Below are experts of layer 4 (counted from 0) of a mixture-of-experts language model. Rows are named router (the router's row for the expert), down (a neuron's output weights, with its number) and show model dimensions 0-127. Each number is 128 + 32 x the weight over its row's rms, rounded and kept within 0 to 255.
After each expert's rows: a language model's description of what the expert responds to. This comes from a sample of Wikipedia text that the model never trained on.

# expert 42
router [148 144 108 165 120 108 115 158 122 139 138 135  95 124 120 143  71 119 143 102 129 114 129 130 100 130 145 189  90 127 117 149  89  92 130 105  81  86 133 207 153  76  96 117 197 132  96  90 106 217 138 128  61 146 112  87 100 171  70 153 120 168 139  71 126  91 131 183 166 114 120  81 160  97 174 158  99  75 179 109 137  75 110 175 102 159 142 157 111 114 122 154 137 120  59 130 139  68  94 115  92  89 124 151 136 137 126 151 185  68  91 142  96 140 147 121 149 131 136 180 104 110  76 162 119 140 118 145]
down0 [ 97 131 174 112 134 177 119  69  94 106 184  66 105 123 196  98  90  78 113 129 135 193  89 112 128 133 128 175 133 107 157 144 107 146 149 161 153  96 158 167  98 146 138 153 147 150 113 193 114 130  81 105 151 132  90 155 133  78 115 113 145 135  91 159 124 156 150 140 153 139 106 135 100  60 117 187 160 107 125  99 161 129 119 179 110 186 113 122 137 182  85 111 135 117 169  99 141 130 135  57 161 125 197 156 127 150  93 150 163 119 134 106 135 132  81 152 137 151  91  85 149 135 140 105 109 172 232 167]
down1 [184 153  57 127 126  98 128  78 118 208 141 163 175  66 116  99 181  72 112 159 172  70 184 171  92 121  97 157 141 145 114 138 107 135 128 120 158 127 208 156 136 139 110 151 115  97 125 104 151 145 147 139 173 138 151 132 143 162 100  83 138 101 121 160 132 122 161 147 109 125 193 161 137 115 144 156 139  99 112 105 107 189 129 169  94 122 183 136 133 102 146  66  94 121 139  86  99 139 102  88 175  55 112 133 162 153 122 130 118 146 172 108 129 112 128  99 145 108 138 198  70 164 123 114  90 169 162 166]
down2 [ 91 168 142 141 170  37 108 115 143 123  55 105  90 148 110 126 134 106 162  90 119 159 155 134 122 136 124 129  95 167 111 156 116 154 169 135 103  77  87 132  88 132 115 146  94 221 106 138 103  80 118 146 173  89 137 109 105 162 144  80 126 153 119 125 116 184 134 172  87 158 132 116  76 108  83 157 153  68 143 160 126 184 122 165  95 116 102 130 137 125 119 138 123 104 129  63  93 127 119 150 122 139  91  37 152 109 154 131  40 117 125 112 116 116 188 135 102 138 110  75  90 148 110 127  78 138  94 168]
What it handles: Pieces after Bh, Ch, Sh or similar onsets in South Asian and other foreign names, such as Bh-ut-to, Bab-u, Sh-ih-Hsiang.

# expert 36
router [180 150  99 151  97 129 104 128 119 126 132 165  51 123 121 123  70 111 201 122 131 133 112 159  93 123 155 141 115 160 117 138  63 124  97 110  78  71 131 182 178 101 107 131 160 167  78  61 117 182 157 160  74 140 106 103  90 150  96 162 121 172 134 118 169  52 131 175 184 132  75  79 160 139 126 185 110 105 168  77 116 145 150 158 109 155 161 122 112 100  91 143 102 111  76 117 117 100  64  96 100 125 138 125 138 101  86 128 151 100 105 145 122 162 159 120 110 130 145 166 126 105  91 131 123 179  97 164]
down1 [114 110 144 165 154 174 177 139 136 129 146 124  95  48  99 112 169 146 117 162 162  71 107 112 152 151  96 118  87 128 218 170 110 119 134 133 140 125  79 113 168 121 161 184 144 144 100  87 145 120 102 152  80 107  86 111 126 115 131 142 133 131 142 153 223 152 133  80 159  90 119 115 156  92  93 115 111  94 140 161 125 155 163 142 186 102 117 157 122 161 136 135 109  63 163 154 119  81 150 132 128 115 168  83  75  84 178 113 160 179 113 129 204 111 111  76 178 120  70 138 119 154 117 162 168 117 122 111]
down2 [179 138 116 111 113 135 128 109 130 129 124  56 162 128 142  71 145 124 113 127  75 124 131 151 127 100 106 186 142 106  78 123 124 103  85  91  78 123 122 147 125  94 127  96 126  92 168 156 152  93 148 108 136 156 176 133 154 161 177 137 150 112 156 153 121 123  49 227  99 171 152 137  93 170 112  90 160 129 160  76  81 114  67 159 134  75 111 161 137 155 139 130  96 187 155 142  67 131 116 145 150 105 151 128 122 110  90  69 141 110 146 112 162 168 189  97 118 137 159 157  61 146 137  73 115  63 120  99]
down3 [101 133 136 146 155  32 125 107 158 104 170 141 102 134 121 203 110 139 131 101 143 144  87  99 123  95 139 152 183 104 125  91 167 146 108  90 102 150 139 144 112 106 170 140  89 119 132 190 156 109 136 125 139 131 117 131 138 174 158 121 200 120  99 152 116 145 108  93 108 111  92 125  95 140 178  57 139 153  73 109 136 114 114 191 138  93  76  91 127 168 108 134 182 147  40 123 113 167 156 141 126 165  54 189 159 126 180 130 132 108 111  90 114 124 169 149 132 163 154  93 142 138 161 140 175 167 194 131]
What it handles: Syllables right after a K, Sh, J or H onset in Japanese, Indian, Caucasian and African names, such as K-age-kiyo, K-uch-ukov, Kab-aka.

# expert 20
router [116 176 123 141 106 124 124 133 170 122 131  84 121 177 134 158  70 126 178  72 181 163  93 182 129  74 148 141 108 130 131 169 102  78 107  76 110  72  99 139 149 120 105 142 151 127  84 114  97 162 141 160 137 164 103 123 104 147 107 136 116 143 125  62 163 127 110 220 144 100 108 123 165 113 102 137  79  66 129 138  90  92  83 137  82 189 118 156  79 104  97 161 140 181 126 137 114  45  83  98 106  95  94 122 151  92  99 136 174  92 106 117  77 120 125  99 103 143 152 113 129 114  70 148 111 154 103 173]
down0 [171 108 112  68 102  83 120 125 136  72 124 138 170  84 152  91  74 108 187  84 169 123  82 127  88 171 194 152 104 123 120 130 149 110 136 191 103  89 194  63 141 175 144  93 100 110 142 160 153 118 152 129 168 130 100 181 131 106 135 180 193  94 151  79 165 101  87  93 137 158 114 126 141 108  96 192  98 128 153 139 117 108  95 101 152  99 114 168 147 100 152 105 154 165 158 130  94 109 123 135 173 131 135 121 120 168 178 125  99 146 123 114  68  86 170 129 113 112 176 118 104 159 163 150  74  99  98 108]
down1 [102 190 133 114  74  58 108 132  40 156 181 111 122 111 121 146 130 155 140 148 186 164 181 115 138 129  97 136 138 106 128 116 109  62  70 114 129 119 118  71 128  90 100 111 147 104 164  65 134 145 129 160  99 136 173 164 117 108 185 127 119 165  57 107 137 131 142 114 121 101  86 164 138 161 148 137 106 126 117 169  86 136 140 114 147 134 118 115 115 100 152 184  81 120 121 121 168  42  69 173 109 124 142 136  84 128 129 118 125 170 158 197 160 167 205 104 107 108 123 153 153 125  80 104 145  93 123 117]
down2 [105 115 119 138  66 126 141  85  98 137 114 139 125 144 119 140 101 140 139 194 187  72 175  95 130 154 161 133 114 169 175 148 100  83 133 136 135 123 123 145 148 105 142 192 155 149 126 119  99 123  68 154  79 148 159 152 141 141 128 136 183 187  93 160  68 135 181 164 140 137  18 146 144 101 135  93  89 104 134 111 102 119 123 140 142 144 139 201 110  71 142 146 119 113 110  48 135 146  88 127 158 136  81 115 126  63 152 134 122 136 180 110 135 137 156 138  71  70  70 143  83 109 147 154 145 144  95 136]
What it handles: Building and structure words and second halves of compounds in architecture text, such as roof, structure, colourw-ashed, frame-work.

# expert 3
router [143 145 109 137  89  84 117 150 184 180 151 134 110 156 172 130  71 111 222 120 146 124 139 129 110 101 135 181  89 132 125 176  51 107  59  77 105  87 113 172 136 121 117 159 156 154  67  74 135 156 152 148 104 170 122  82 135 136  80 137 116 177 100 103 128 107 113 128 162 121  97  66 147 105 135 123 106 131 158  90 107  78 131 184 133 157 179 161 129 116 119 139 110 186 100 118 126  87 124 116 118  78 101 186 116 104  68  75 154 109 120 139 123 132 142  96 112 131 198 168 104 120 120 129  94 149 108 173]
down0 [136 149 188 163 168 131 155 139  81 127 123 129 134 127 103 153 120 142  85 133 118 117 169  96 141  91 159  29 126 118 116 127  99 148 122 136 175 179 137 123 129 127 122 150 106 187 125 180  94 165 159 102 123 120 157 189 144 145  90 128 104 153 159 148 148 118 153  68 110 135 191 148 183 129 142 204 114  95 133 171  81 138 128 160 119 200 135 111 132 114  77  96  83 143 108 129 190 128 112  90 183 132  79 124  97 175  99 198 112 117 143  73 105  94  91 140 114 127 132 176 153 119  60 123 158 147 173 148]
down1 [103 138  68  94 108 159 118  88 125 123 166 148 138 151 125 130  97 160 136 186 172 148 120 116 134 141 148 149 120 121 153 142 112 136 139 172 103  64 126  73 176  61 160 178  98  84 131 124  89 127 130 137 147 151 154 143 184 134 163 116 161 146 160  87 122 113 128 133 106 206 112 144 133  84 105 143 161 134 145 141  91 117 126 107 132 101 137 127 127 167 114 132 155 138  56 147 126 146  95 175 151  74 108 197 103 151 165 111  71 147 105  91 216 181 163  81 158 157  92 139  75 160  70 116 173  83  95  84]
down2 [149 137 154 138 146  90 145 194 130 145 101 130 123 149 139 110  71 158 125  67 117 159 108  86 107 121 137  78  92 150  93 137 137 107 114  98 154 164  91  99 114  80 127 164 113 102 147 189 109 153  98 121 126 129  45  92 189 169 101 107 139 143 122 118 139 185 142 106  86 122 121 151 122 106 138 204  58 107 113 165 105 113 132 119 153 156  86 130 119 152 126 196 130 147 197 136 106 146 145  87 109 154  96 102 103  13 109 143 162 135 108 116  88 127 116 131 148 174  89 128 150  48 162 166 154 132 149 140]
What it handles: Occupation and family words in biographies (singer, actress, wife, married), digits completing birth or medal years, and table category words.

# expert 7
router [138 164  96 134 100 102  97 170 191 150 184  92  96 174 138 145  84  99 163  94 120 160 106 137 111 131 149 149  88 157 111 157 115  99 134 115  81 100  87 211 154 119 116 149 133 119  99 102  64 115 159 160 108 141  98 118 100 131  84 130  80 154  73 101 159 104 119 135 169  65  90  86 142 115 111 175 132 102 149  90  89 103 120 153 127 125 127 138  85  65 130 177 126 136 136  94  80  97 110 114  80 106 118 141 165 128  78 102 130 102  80 158 107 126 177  82 104 164 132 135  96 115 113 144 115 226  67 171]
down1 [112 133 148  69  86 104 172 145 125 151  76 182 125  87 108 147 117 148 116  82 112 153 143 174 208 119 104 103 120 138 121 151 172 131 113  91 145 120 172 102 135 114 201  99 150 132 128 138  93 206 122  96 153 135  86 135  98 138 134 141 127 117 120 106  99 123 141 121  94 148 126 114  84 113 165 120 103  81  84 105 108 135  75 155 107  84  37 123 139 203  62 139 127 107  98 145 126 154 127 106 193 105 193 136 123 100 170 139 154 122 155 131 103  95 150 114 157 103 111 131 132 141 132 214 184  57 156 112]
down2 [126 113 180 125 181 172 155 134 165 101 136  59 148  97  92 158 210 169  73 134  84 132 126 156 180 120 115 160 170  79 150 144 122 141 191 114 109 204 127 106 157 172 101 142 116 105 123 167 138 141 136  63 147 165 126 168 178 117  88  71 155 105 181 144 170 200 146 117 136  96 172 119 205 108 132 172 153  94 129 165 150 124 144 140 152 119 131 149 147 139  94 146 168 146 146 136 115 110 179 116 171 113 104 159 151 102  97 136 132 162  92 107 143 114 144 133 155  60 109 137 108 116 139 113  68 127 152 155]
down3 [100 114 129 141 191 131 136 155 159 132 182 131 138 142 120 108 214 157 123 136 139 123 104 132 188 228 176 115 163 125 118 131 168 116 118 200 116  90 156  85  75 115 119  99 141  93 170 120  97 157  71 156 147  81  97 135 180 123 101  95 191 152 150 175 157 132 169 106 126 172 137 136  74 150 157  84 139  98 109  81 124 104 124 109 104 122 130 135 136 112 161 149 120 181 135 152  92 160 184 153  74 173 165 141 117 112 202 101 101  64 142 108 114  86 112 109 136 112 169 148  99 148 121 118 137 153 132  97]
What it handles: Commas and relative words such as which, where, that, plus opening word pieces like pr, def, ref, conn, as in offs-pr-ing, d-ef-ined.

# expert 61
router [136 168  87 121 114 135 118 170 111 132 116 107  92 150 139 131  62 124 157  99 108 132 119 145  79 110 154 150 117 130 115 155 105  91 112 117 113  93  90 189 184  70 122 108 150 163  89  60 122 130 156 197 120 160  59  79 112 119 100 162 116 156  93 132 180 113 114 177 173 102 118  83 182  82 157 173 116 117 145 105  69 110 101 150 104 185 151 159 102  92  93 154 108 149  92 105  99  83  97  88  69 122 115 119 136  96  46 103 133  89 113 163 126 132 157 109 108 134 152 160 132 109  49 160 127 136 108 149]
down0 [164  95  88 179 131  58 119 141 190 169 191  98 150 104 142 178 148 141 124 141 141 167 183 151  97 149 109  57  99 131 190 148 164 160 138  95 112 116 105  88 114 176 137 198  76 130  81 168 107  86 130 104 124 109  80 119  98 112  98 141  99  99  91 148 113 157 154 109 139 142 136 126 125  88 117 145  59 151 142 123 124 101 139 115 175 122 142 117 145 158 159 128  77 125 120 135 163 115 109 141 168 134 142 155 138 150 197 150 159 102 151  77  62 171  87  84 133 207 141 149 134 121 134  94 158  89 170  98]
down1 [147 144 145 169 117 148 104 218 154 163 134 168 179 140  98 179 132 103 112 125  81 108 134 158  75  92  99 157  72  87 121 129 138  89 103 182 199 111 129 109 163 124 174 141  53 171 123  94 110 104 181 141 138 164  95  99 144 100 149 144  66 102 117 137  79 133 128 142 103 133 132 131  98 151  85 134 149 166 102  71  97 171 151  99 124 164 164 154 107  99 179 158 122 189 136 133 132 109 143 150 115 108 148 132 146 171 132  95 201 169 197 167 142  92 142 136  76 159 151 102 130 123 112 133 133  92 171 106]
down2 [ 97 136 137 143 165 111 137 189  37 125  99  83 157 100 109 177 121 103 128 129 174 153 113 119 142 146 115  50 130  95 119 118 103 140  97  82 118  83 124  94 181 138  85 121 117 155  99 173 144 135  90 131 178  96 120 120 199  80 136  61  69 143  79 176 156 123 140  75 112 135 116 146 108 159 105 129 199  93 122 141  98 105 130 119 118  95 151 116 119 180 196  73 148 124  84 157 123 144 101 137 139 161 128 110 141 178 204 103  93 169 118 114  79 127  97 128 109 147 107 133 127 125 139 178 101 107 142  82]
What it handles: En dashes joining names or places, such as Swedish–Russian and Godement–Jacquet, plus word-start pieces like phys, Stock-hol-m, Acc-ring-ton.

# expert 32
router [140 214 102 165  81 110 116 163 134 165 137 129  83 108 129 137 122 114 200 116 126 142 110 147  74 105 158 176  75 127  86 164  83 120 103  78  85 114 128 162 144  73  97 137 172 194  99 117 117 151 147 146  52 156 105 138 103 142 123 126 125 185  90 117 152  99 126 147 141 117 120  60 186 113 133 141 121 120 160  87  61  96 125 176  86 164 154 161 120  69 108 148 104 144 102  92 102 109  73  94 105 133  96 143 153  78 102 150 105 103 120 162  85 146 185 114 138 136 114 157 104 111  66 125 121 165 105 137]
down1 [ 80  97 166 178 123 139 124  69 119 154 183 151 192 134  87 120  84  74 130 145 132 173 151 123 188 107 161 130 106  86 123 137 138 104 107 116  97 159 137 143 127 150 121 115  76 125 158 141  92 138  79 146 128 112 143 100 179  92 101 112  43 112 147 161 152 126 115 138  88  96  73 118  69  92 134 156 140 139 137  75 173 119 131 118 173 101 116 101 127 150 113 176 180 153  60 130  72 157 124 190 111  42 179 128 124 143 156 111 161 159 100 139 116 137 107 121 140  93 178 166 168 100 167 153 153 149 166 116]
down2 [120 120 121 146 107 120 145  98 165 141 145 132 156 173 108 127 119 102 126  76 154 102 159  93 164  89 189 175 118  80 110 155 156  80 151 108 112 112 168  85 201 160 126 121 126  91 174 154 145  77 137 121  82 105 113 105 144 120 116 183 107 118 148 138 169  64 175 161  96 135  88 153  96 137 164 123 189 142 156 103 131 116 106 144 145  81 135 116 138  87 128 100 142 121 147 113 133  81 118 238 145 130  55  84 117 104 110  76  65 151 153 124 192 170 138 128 172 125 171 112 103 131 131  98  99 107 148  62]
down3 [170 116 157 173 138  83  93 210 126  98 167 114 171 174 144 105 141  85 136 149 134 115 131 159 142 145 104 103 113 126 103 142 111 114 154 123 108 139 111 113 137 155 117 156 182 156 193 177 115 126 184 147 115  98 106  69 129 178 147 125 143 139 168 132 142 173 173 120 104 104 178 159 151 111 135 102 155 106  44 164 163 161 136 105 140 108 136 151 152 141 168 130 108 168 203 117 157 149 134 187 120 156 111 105  89 150 105  55 126 174 173 170 175  71 122 112 122 209 172 151  99 143 121 157 125 110  78  98]
What it handles: Second pieces of names and codes after a capital letter like L, R or J, such as Sri L-ank-a, Dann-y, S2-L4.

# expert 26
router [169 152  93 134  71  92  82 138 143 175 156  83 130 135 217 172 105 104 166 112 158 144 112 143 119 123 149 154  50 124 107 144  86  96 115 105 122  97  60 132 130 123 103 188 144 162 112 123 116 150 169 154 104 172 132 109 114 206 112 149 117 165  92  90 155  95 104 142 160 117 114  66 152 123 143 197 103 128 180  92 100  97 111 180  90 149 144 161 128 108 101 132 117 197 105  83 109 101 104 117 132 124 132 162 148  91 114 121 132 125 107 163  87 160 167  80 116 168 179 150 100 111 104 171 100 132  68 152]
down1 [119  92  79 155  70 128 124 122 217 144  97 145 114  80 143 122  84 135 190 144 102 120 141  70 119 182 127  83 153  99  83 165 133 140 147 138 143 114 178 114  92 106 109 113 112 146  86 146 203  96 158 127 154 145 111 168 152 158 135 105  94 143 133 162 162 148  92  75 202 175 158 126 168 159 143 175  91 105 120 142 151 150  88 176  96 139 147 114 133 143  99  75 142 198 140 146  92 130 164 151 187 125 141 138 205 142 162 139 114 142 123 101 127 131 206 151 197 126 164 106 126 134 117 123 149 118 129 151]
down2 [138 153 135 207 122 159 102  88 125  67 180 161  90 120 130  96 199 135 136  88 169 133  90 187 109  75  68  74 131  98 121  84 156 193  96 146  48 106 123 127 147 168 148 123 147 183 163 123 127  71 124 120 107 108 177 154 131 115 116 172 107 128 135 149 149 116 172 133 145 127 119 116 112 125  67  73 105 160  80 135  98 104  98 115 142 159  96 156 110 161 102 181 153 100  93 113 144 148  99 129 115 196 117  85 112 120 106 111 159 107  93 135 111 119  99 194  98 102 188 108 112 137 135 162 124 114 174 126]
down3 [ 96 140 166  70 119 118 129 128 104 121 112 136 154 128 176 151 137 104 126 173 152 130  62 159 178  66 147  58 115 161  93 130 159  59 182 156 119 126  73 156 109 170 102 125 157 102 112  79 118 187 152 147 134 157 104 115 119 132 126 188 103 146 132  55 124 116 137 110 146  95  74  60 154 138 117 104 117 153 110 136 156 141  82  90 116 138 121 154 146 147 177 134 142 145 106  50 124 129  99 151  81 147  95 118  92  47 148 135 162 117  79 106 121 183 136 102  87 180 117 176 105 162 125 160 160  90 124 136]
What it handles: Separators and units inside numeric data, such as pipes in tables, colons between mileposts, /sq, ft, census and population figures.

# expert 1
router [146 150 101 147  94 126  99 191 155 126 129 130  73 151 167 143 120 140 187  77 140 135  83 150 111 119 135 159 115 175  87 143  71 117  96  69 118  84 109 180 164 115 120 115 142 172  78  58 119 136 176 160 119 159  99 120 124 160  77 143 127 162 132  74 154 111  95 187 149  60 113 107 170 108 131 189 123  91 186 132  97 131  82 154  97 153 169 141 143  80  77 130 113 150  93  87 124  45  82 119 119 101 113 150 114  74  82 140 149 109  90 130 111 143 145 118 141 127 141 149 120 102  75 157 139 138  91 159]
down1 [ 98 123  74  96 114 101 112 141 180 127 171 100 129 105 220 126 188 125 124 165 109 129 156 145 134 159 146 160 133 138 136  81 146  91 115 144  87 181 150 123  89 130 154  96 114 184 124 181 125 145 175  97 119 179 210 102  95 130 154 100 116 153  68 145 129 136 176 145 108 110 174  93 150 143 157 107 157 176 114 103 191 125 108 126 131 155  96 110 160 136 129 162 165 133 125 179 147  94  95 125 110 107  62 105 154 163 196  93  76 100 102 109  99  96 105 156 138 130 105  57 149 128 132 200 114 150 136 161]
down2 [ 96 116 129  78 151 137 119  75 104 174  94 144 167 135 109 144 118 124 107 120  96 168 107 141 170 176 123 111 105 144 141  76 119 166 129 148 168 111 120 120 107  97  69 168  91 108 148 125 114  93 161 194 127 155  73 151 179 123  93 149 119 142 186 111  45 136 136 165 111 173 142 150  86 137 135  78 115 195 152 166 103 100 134 117 200 155  78 183 109 102 116 151 107 127 107  83 145 128  95 163 100 126 187 158 144  86  86 122 179 196  75 101 153 166 161 134  80 123 120 141 153 165 156 135 102 164 133 159]
down3 [ 81 132  93 126 139 104 100 149 142 110  95 142  81 133 177  93  85 114 111 132  89 135 161 140  88 141  91 165 124 103 138 103 130  95 158 172  60 181 114 143 133 171 168 149 142 119 122 160 103 141  97 110  84 128 126 134 101 134 131  97 132 137 101 122 123  98 142 116  91 153 109 153 124  72 133  89 116 179  79 106 160 134  92 131  55   0 163 149 143 146 156  83 153 160 197 156  62 163  69 122 107 173 146  91 108 147 143  92 148 133 111 110 122 100 142 152 127 147 127 172  62 147  97 150  88 176 165 117]
What it handles: Mid-word pieces of proper names and two-digit numbers, often in tables or lists, such as Bliz-z-ard, Grun-berg, 36, 45.

# expert 54
router [154 169 102 150 104 127  80 140 173 144 146  88  88 135 178 162 103 132 139  98 163 162 111 139 118 113 145 137  89 148  96 153  78  83  99  73 117  89  86 158 156 121 124 157 160 153  70  98  99 132 169 177  83 165 122  99 103 165  74 143 133 165  87  90 140  75  91 169 161  81  98  89 186 123 147 201  95 120 160 106 129 104  85 155  92 177 132 134  81  98 112 186  99 139 111 116 112 102  97 129 127 110 107 164 128  84  93 119 176  82  95 133 106 163 183  83 116 147 164 166 119 116  74 154 117 162 112 155]
down2 [ 99  85 205 124 115 147 125 176  89 105  83 110 144  87  82 209 119 121  50 106  78  66 141 150 143 170 125  97 102 125  90 142 131 200 133 129 135 147 130  97 149 151 125 142  44 146 106 145 132 120 182 156 122 119 136 113 137 113 151 149 104  93 124 139 129 157 103 122 101 126 156 131 113 142 180 200  80  60  93 133 133 174  83 131 110 154 162 156 161  92 136 151 171 113  95 175 127 177  85  89 119  96 118 145 120  95 102 172 108 150 115 126  81 162 138 138  94 160 155  89  97 151 128  88 182  94 135 128]
down3 [ 79 153 113 168  74 106 131 121  71  98 170  92 156 151  66 167 139 154 139 141 110 113 115 166 139 137 128 152 166 170 162  90  85 176 126 125 107  66 122 130  66  99  87 158 149 182 108 132 112 157 106 136  98 110 138 148 112 136 133 173 191 136 102 140 172 130  72 105 105 100 141 141 101 123  76 118  56 100 134 112 158  81 102 103 142 186 122 178 106 113 157  78  75 159 146 140 104 164 102  78 172  54 122 130 141 134 152 120 115 197 103 139 102 178  77 143 143 127 115 147 138 137 137 179  96 109 113  74]
down4 [106  63 127 134 111 149 151 149 134  91 127  64 157 120 114 190 150 111 152 118  92 130 109 143 101 137 124 138 138 176 163 147  84 152 102  85 122  59 142  60 169 123  64 110  94 134 126 135 145 154 157 168 120 116 117 164  96 106 150 209 180 108 147 142 142  98 127  88 161 105 130 163 134  63 156  97 105 148 127  80 152 115 145 159 147 127 159 155 135 128  76 177 123 107 150 157 159 104 191 146 169  53 110 128 160 167 169 163  91 147 106 118 106 190 144 187 166 145 115 185 113  99 153 134  98  81 119  88]
What it handles: Nearly all commas, in lists, after surnames in citations, in dates and thousands like 1,300, and at clause ends.

# expert 23
router [164 133 103 171  90 116  93 159 151 134 145 103 127 131 155 179 113 113 154 105 170 161 121 182 114 119 132 131  62 137  78 140 122 104 103 104 116 125  78 157 177 117 108 185 138 167  87 115 117 138 141 178  38 148 122 105 106 140 118 131 120 164 115 110 174  69 102 146 159  72  85  50 179 104 165 162 119 115 170  95 114 118  86 153 101 135 148 177 130 110 114 132 118 152 114  97 103 115 112 108 105 110  58 186 140 102 115 143 145 100  84 130 107 175 163  70 103 154 198 164 110  94  59 148 102 155 113 146]
down1 [159 115 103  69 149 150 118 119 155 151  75 156  93 161 105 156 109 141 120 126 149 102 158  97 113 121 198  98 126 125 119 127 117 128 113  97 153 110 166 156 125  70 169  81 123 107 105 113 176 127 156 207 130  98  81 147  57 137 152  93 148 106 110 129 144 118 121 136 127 106 134  48 131 129  56 166 165 139 135 113 118 154 100 147 165 155 120 139  97  81  88 178  75 139  91 145  97 121 124 170 139 165  96  73 175 100 114 138 115  71  85  89 108 165 154 181 120  77  85 105 197  86 156 124  68 146 113 104]
down2 [144 127 106 134 165 162 134 146 164 101  72 149 136 141 107 156 137 130  83 191 128 157 134 107 157 109 130  66  98  85  86 109 139  72 126  97 118 136 133 164  44 144 153 127 157  99 126 164 141 116 101 144  86 123  81 122 128 117 135 144 180 144 135 159 122 174 143 166 211 102 129 193 145 188 123 145 134 175  93 121 148  66 149  75  94 124  92 129 118 186  91 139 162 157 144 140 122 106 129 108 138 134  86  96 171  82 140 161 132 129 129 135 111  96 138 153 160 145 111 117 204 149 184  78  80 121 135 222]
down3 [157 126 166 179  88  82 181 163 118  60 126 109 198 147 175 155 114 127 124 183 141 116 105 157 125 117 112 155 132 191 112 147 145 155 148 114 131 126 116 191 135 164 124 129 172 117 133 135 124 132  59 147 116 113 152 125  90 140 144 126 124 160 145  55 140 100 106  69  75  54 114 139 105 104 115  93  86  91 103  87 132  77  95 136 125  94 107 157  86 165 141  81 162 141 109 152 113 147 170 106 105 115  94 170 145 100 140 170 206 165 153 139 130 148  82 114  96 194 176 156 150  67 101  91 118 131 127 123]
What it handles: Mostly of after one, number, List or other nouns, as in one of the; also table pipes and colons.

# expert 57
router [149 158  97 148  91 120 116 183 136 180 157 136  71 141 134 160 129 135 155  80 135 124 114 164 126 116 142 147 107 124 109 142  93 104 116  56 105 101 118 150 163 120 118 140 154 175  55  92 124 149 161 139  88 173 108 135 138 187 127 185 125 215 142  98 154  97 108 223 165  98  92  72 168 116 140 182 128 128 213 110 118  89 112 155  66 178 159 158 129  95  70 150 110 130 101 109 114 117  94 112 133  96 118 132 108  80  91 123 135 118  91 135 103 149 140  94 132 147 149 166 112 121  55 133 117 123 115 165]
down1 [146 143 149 161 134 102 130 108  69 163 162 120 143 184 118 115  97 110 132 131  69 105 132 154 119  54 127  65 126 141  68 170 161 146 144 125 124 146  71 159 104  98  95 158 155 164 188 129 108 138 101  97 113  87  75  93 134 107 122 157  84 124 122 120 126 203 146 132 178  90 108  99 210 143 166 143 131 118 128 133 155 151 113 164 151 113 118 115 125  88 163  79 122 136 109 134  76 156  93 117  56 105 199 112 155 130 141 123 130 208 153 105  85 108 117 140 157 165 115  78 161  81  96  83  83 123 110 150]
down2 [ 58 113 135  90 163 102 111 107 141 121  89 161 112 133 110 134  63 170 169 194 211 123  80  99 126 103  82 171 174 142 145 164 120 124 119 129 146 163 132 129 123  68 141 111 102  72 165  99 157  56 136 116 150 104 104  99  95 117  99 132  93  93 136 121  79 141 161 157 180  96 104 140 136 164 159 112 191 121  78  95 111 132 117 135  79 153 163 147 128 117 126 125 144 143 153 108  83 110 135 136  85 138 126  76  97  89 134  72  81 145  65 136 143 137 120 148 145 145  37 136 131 126 166  81  94  78 111 115]
down3 [ 89 150 164 129 171 197  85 170 153 124  83 123 135  79 139 106 150 176 125 155  80 100 151 128 143 180  88 150 167 102 144 103 143 166 139 132 150 171 155 130  94 174 111 109 158 171  70 106 115 142 153 122 139 184 134 127 177 145  96  67 146 137 174  75 110 109  60 154 193 114 149 129 135 108 144 136 150 158  93 136 182 104 109 123 102 182 141 116 158  87 105 209 209 136 150 146 124 136 154 164 182 130 106  70 121 131  95 131  93 129 152 128 160 132 175 114 109 122 196 129  98  96 107 134 146  99 159 135]
What it handles: Country codes and name endings in sports draws and rosters, such as MEX, ITA, ENG, Ríos, -ski, plus separators and score digits.

# expert 35
router [113 131 117 181  81 101  90 143 180 185 156 115 118 146 172 190 119 109 165 108 137 163 111 125  92 115 151 198  59 156 115 161  65 103  81  87  82  65 112 134 104 118 107 190 149 159  62 119 150 177 149 139  80 160 138 112 136 192 121 142 129 162 116  91 175  98  91 155 117 105 118  72 159 133  97 159 101 115 156 133  93  87 119 159  68 171 146 178 113 104 105 155 114 191 120 103 112 108 115 112 148 118 127 160 157 114 127 131 152 110 103 173 110 179 175  99 133 175 169 159 100 118 127 119 112 148 104 137]
down0 [ 58 105  63 148 151 136 121 103 159 109 164 143 164  70 100  72 118 150 113  96 124  81 122 134 110 105 102 169 138 151 135  96 105 161 171 138 115 133 180 126 147 164 187 112 153 121 160 137 156 134 176 150  43 114 151 121  98 171 157 165 172 135 142 209 148 149  65 113 139 115  85 128 119  82 190 134 128 139 184 131 121  96 168 205 130 169  96 148 177  86  88 102 119 172 208 140  93 150 128 131  94 107 150 152 146 145 176 157 131 133 158 135 128 150 156 136 166 116 127 133 105 149 146 162 118 156 146  97]
down1 [185 155 141 128 124  95 175 131 106 163 170 104 131 161 152 139  92 158 153  86 124  58 123 122 125 137 108 106 151  92  54 109 163 100 175 149 123 184 138 187 109 130  65 156 123  84 146 143 136 146 120 136 139 118  54 103 162  82  82 151 126  77 128 142 151 110 155 102 138 108 130 150  70 124 166 172 163 103 216  82  98 162 151 173 172 100 116  87 141 146 111 162 156 105 154 169  89 150 173 158  81  87 113  96 146 133 109 104 115 112 175  99 121 170 133 121 155  99 147 193 132 122 125 137  97 180 146  89]
down2 [120 134 145 122 154 101 179 107 103  81 102 113 142 170 144 182 127 174 106 120 141  88 180 111  86 139 124 113 130 125 153 116 143 149 131 126 156 146 173 116  94  75 113 118 175 156 161 118 196 160 154 108 122 111  98 103  82 155  77 112 113 142  81 159 170  86 171 128 147 118 147 144 159 136  89 102 111 152 150  62  97 103 116 105 136 114 160 173 147 138  96  90  75 112  87  13  72 205  96  80 142 173 115 162 122 108 132 156 110  91 136  85 112 209  95  96 146 118 123 117 118 115 145  85 141 140 132  83]
What it handles: Tokens right after numerals, such as units (yards, metres, km), of in 120 of, commas in dates, decade s.